{
  "balance_loss": 0.00241,
  "optimizer": "soap_variant",
  "max_steps": 11353
}
Below are experts of layer 6 (counted from 0) of a mixture-of-experts language model. Rows are named gate (a neuron's input weights, with its number), up (a neuron's input weights, with its number) and show model dimensions 256-511. Each number is 50 + 10 x the weight over its row's rms, rounded and kept within 0 to 99.
Before each expert's rows: a language model's description of what the expert responds to; "gets" lists some tokens that make up at least twice as much of what it gets as of all text. This comes from a sample of Wikipedia text that the model never trained on. Tokens count by the router's weight.

# expert 2
What it handles: Fragments of split words. Mid-word pieces and capital letters within English words and names, often in tables or headings, such as veg-et-arian, Dem-ograph-ics, H.
gets: " H", "et", "H", "T", " h", "t"
gate0:59 44 43 52 42 51 57 44 47 48 38 47 44 50 74 50 49 30 62 55 39 63 46 51 46 40 51 67 41 57 45 49 46 38 45 37 48 38 60 71 48 54 68 39 37 43 33 41 50 43 51 52 53 27 46 47 39 52 43 33 52 51 52 53 39 60 43 50 55 33 51 62 63 39 53 63 59 48 31 64 48 53 56 58 33 46 73 52 48 38 49 49 69 66 58 33 68 47 40 54 41 54 61 50 50 37 60 52 56 67 40 41 62 45 46 59 49 45 45 45 49 34 46 39 64 48 55 50 64 31 56 33 74 58 60 39 35 50 59 35 37 56 47 35 38 69 33 69 54 38 50 53 37 36 52 56 51 41 34 57 45 47 63 43 46 49 36 60 29 42 47 62 31 63 43 39 48 43 37 35 47 37 59 70 55 68 38 59 52 55 55 40 41 39 61 55 37 50 58 45 43 46 47 50 57 55 45 43 45 46 55 48 42 55 57 40 50 64 49 31 38 69 36 31 53 47 52 47 37 45 41 42 60 37 52 38 32 32 38 52 50 40 43 54 31 42 53 50 40 52 60 64 45 49 73 44
up0:53 39 40 51 57 61 49 48 42 45 61 51 64 51 49 52 48 58 52 63 35 32 63 49 45 49 48 52 42 28 62 43 44 32 55 42 38 52 40 50 58 40 58 58 45 44 47 56 56 44 47 59 30 57 44 48 52 71 60 61 51 59 47 48 48 55 67 49 58 62 52 50 32 41 59 57 65 42 55 54 43 53 48 56 49 38 58 46 66 49 55 57 55 40 75 43 49 52 33 41 44 59 48 37 41 33 50 54 72 28 51 75 37 41 46 61 60 28 53 57 68 58 53 58 65 53 55 44 46 42 54 58 59 46 45 55 63 47 29 59 54 45 54 66 40 62 36 47 52 34 47 64 64 39 40 60 56 42 53 33 66 39 43 47 50 48 50 61 46 45 42 52 48 53 44 45 42 50 43 47 44 61 61 55 43 32 40 50 57 31 48 40 40 39 49 57 45 55 55 63 35 55 37 55 42 58 58 51 56 58 51 52 46 39 45 54 52 49 60 32 57 38 47 33 29 51 46 37 47 46 40 46 44 34 35 45 33 42 50 68 49 57 28 41 47 58 51 64 41 54 55 67 32 56 64 54

# expert 28
What it handles: Inner j/b syllables. Mid-word pieces built on b or j, plus initial t/th, inside rare or foreign words: d(ob)ro, l(ob)otomy, dis(j)ointed, rule-of-th(umb).
gets: " t", "j", "ob", "ub", "ab", "b"
gate0:53 72 41 42 66 39 56 50 40 54 41 59 55 34 54 54 51 44 37 48 51 54 33 33 54 63 34 28 52 66 45 64 65 49 39 46 54 63 39 46 58 50 43 68 60 57 63 25 54 57 43 45 79 50 35 44 47 54 48 46 56 32 57 62 37 36 51 65 38 43 53 46 49 50 54 60 40 40 29 53 56 56 50 68 40 56 53 52 58 60 43 54 38 48 37 35 29 68 71 51 58 53 56 49 61 54 54 57 58 58 46 48 46 33 50 51 48 51 62 48 52 61 43 59 49 57 37 45 44 65 50 40 66 50 57 48 63 57 47 50 61 55 61 60 49 48 51 51 36 43 47 30 67 42 43 45 69 59 54 41 47 36 54 48 56 45 62 59 57 47 49 37 48 51 62 38 33 54 43 60 62 43 54 55 30 55 45 52 46 57 56 59 61 58 55 46 63 37 49 49 66 45 63 44 38 42 44 42 54 49 51 53 45 32 41 36 35 46 35 65 34 60 60 65 47 53 55 64 54 57 36 61 34 48 36 43 46 46 63 36 56 54 35 54 37 36 55 62 67 55 58 42 44 63 51 48
up0:53 71 58 57 31 54 47 64 43 55 59 32 59 43 46 53 76 43 41 34 46 41 39 45 65 52 49 43 48 43 45 62 57 49 39 50 47 39 38 59 54 43 63 67 40 62 40 47 59 55 26 32 52 48 45 36 34 52 37 36 51 38 39 42 48 41 44 59 56 46 35 57 65 45 44 38 60 48 54 41 53 59 63 58 56 30 39 67 54 21 44 80 37 55 47 45 37 42 56 77 48 43 46 45 44 59 60 51 59 37 57 59 53 49 55 38 60 59 53 46 68 54 47 50 57 54 54 77 50 38 59 47 51 61 53 32 52 52 45 35 41 41 51 47 68 65 67 39 49 48 59 64 45 37 58 44 42 45 44 53 57 38 42 53 40 57 61 49 53 46 43 43 55 55 53 44 38 47 49 69 39 38 39 48 56 73 50 50 56 47 47 47 51 49 60 73 49 42 64 53 40 56 33 75 45 47 50 47 64 52 50 50 38 55 61 49 35 49 44 60 64 54 54 60 44 67 35 38 57 46 43 58 49 37 61 55 47 42 69 49 60 37 31 66 48 38 56 65 49 57 28 46 36 67 38 54

# expert 40
What it handles: Vowel+l/t inner syllables. Second-position pieces like al, at, ol after a one-letter start: t(al)ent, l(at)est, Linc(ol)n, Som(al)ia, Al, Col.
gets: "at", "al", " Al", "ol", "il", " al"
gate0:54 58 58 68 44 41 51 51 29 71 72 53 35 32 65 51 35 56 42 54 49 45 42 47 53 32 39 47 40 48 62 51 60 66 44 57 41 52 54 62 57 51 50 62 37 64 55 54 48 45 46 44 70 63 64 42 22 35 59 38 52 49 39 37 48 63 42 44 49 46 42 35 38 69 57 37 45 60 37 50 54 48 70 59 34 46 54 39 41 78 33 58 54 48 44 55 62 56 42 56 40 37 46 55 56 37 57 66 29 39 42 69 54 36 57 46 50 44 51 39 59 47 61 57 53 44 36 62 35 24 53 66 51 54 51 37 53 51 18 43 63 60 65 44 58 43 46 44 35 44 52 54 39 49 34 50 37 42 42 68 46 43 57 56 58 34 51 31 40 54 49 47 47 62 48 39 47 39 35 34 50 52 30 37 22 40 55 31 37 59 53 61 57 54 51 50 57 46 57 69 61 40 43 44 53 32 64 44 35 68 61 56 55 48 43 52 49 48 47 42 33 52 48 56 44 65 45 54 54 58 47 58 55 73 52 51 48 49 45 75 44 62 58 57 50 53 35 37 46 29 40 49 61 47 58 54
up0:51 48 74 24 58 52 54 58 48 43 63 63 48 51 55 46 50 70 46 54 52 42 71 41 46 45 26 34 76 52 39 65 39 44 53 67 54 59 49 43 59 74 46 55 59 62 51 45 45 53 52 45 57 60 45 45 46 70 54 43 46 32 53 46 50 21 63 51 44 60 56 52 43 50 58 55 30 45 55 46 35 44 48 40 61 33 50 54 51 36 44 38 49 39 52 60 56 37 54 52 49 63 22 60 41 57 38 55 36 72 51 48 48 38 57 44 49 38 58 57 43 60 50 69 57 55 35 43 37 33 28 59 33 55 47 58 65 64 52 41 55 53 46 37 72 50 66 48 51 43 54 41 55 49 58 39 53 52 42 36 61 37 57 56 47 57 44 37 44 45 71 45 52 53 41 36 73 49 58 47 57 68 40 37 41 50 54 52 49 62 54 48 45 52 65 67 57 65 44 43 54 41 54 56 40 40 43 65 40 45 53 55 58 41 50 55 60 47 64 40 51 59 73 33 41 48 49 41 63 48 31 64 46 56 59 44 68 45 40 47 56 62 40 54 44 28 57 81 47 55 60 49 62 41 60 41

# expert 58
What it handles: Consonant pieces mid-word. Consonant-led pieces like w, t, c, ch inside compounds or common words: other(w)ise, Brom(w)ich, leng(t)hens, c(ut), Ch, un.
gets: " c", "w", " Ch", "t", " he", " ch"
gate0:37 68 55 64 50 44 33 52 53 45 43 38 56 38 46 43 53 48 56 54 50 56 52 24 43 41 45 46 54 63 71 57 52 56 31 25 48 55 67 54 55 60 51 44 40 51 53 53 54 67 53 62 49 61 53 72 60 52 62 63 44 50 47 55 42 59 52 39 47 56 47 55 53 68 43 50 54 50 59 54 66 32 46 39 37 52 44 37 41 40 52 52 53 68 39 57 44 59 48 41 55 32 46 28 51 56 31 46 47 59 39 50 69 39 56 30 56 43 51 53 57 49 56 41 27 62 43 38 58 53 53 46 69 57 50 40 65 48 43 52 58 49 42 52 39 43 40 45 57 24 51 48 32 49 54 42 35 55 36 45 41 44 54 60 53 34 62 45 45 42 59 65 65 37 50 48 44 62 43 45 43 43 57 55 46 69 64 37 43 46 25 54 44 45 45 56 66 50 59 50 57 54 50 51 69 69 51 50 45 43 62 67 63 40 59 51 49 60 42 55 63 55 57 61 54 51 63 51 44 27 68 55 46 55 55 52 41 41 60 59 50 57 24 47 56 56 43 58 56 62 53 48 45 44 53 44
up0:57 46 47 55 58 57 50 45 29 49 68 53 59 42 40 67 52 43 58 34 50 60 39 56 63 65 55 45 55 36 46 53 58 62 49 51 23 47 39 60 57 39 38 49 37 62 39 53 44 53 57 75 56 47 67 47 53 47 50 50 52 54 57 52 47 49 58 52 45 46 52 41 41 44 47 65 60 56 59 50 59 69 43 60 38 59 60 44 56 45 42 47 44 60 44 49 42 55 45 57 45 43 45 45 49 43 65 69 62 61 48 45 43 52 29 54 71 54 41 43 74 51 50 61 63 38 68 50 56 48 59 55 48 56 56 75 50 50 52 59 57 58 57 46 59 53 56 55 55 53 44 72 46 51 56 49 46 45 57 43 47 57 51 52 38 74 62 62 48 54 46 48 45 33 39 58 67 50 25 48 32 52 50 52 53 54 51 37 34 61 59 54 54 36 56 58 52 58 40 42 72 55 40 47 62 37 48 42 26 41 49 32 49 45 49 79 69 50 64 49 61 63 50 53 57 85 49 47 63 54 52 40 47 42 39 57 64 53 44 58 50 59 55 44 43 62 63 49 61 56 50 42 44 55 47 87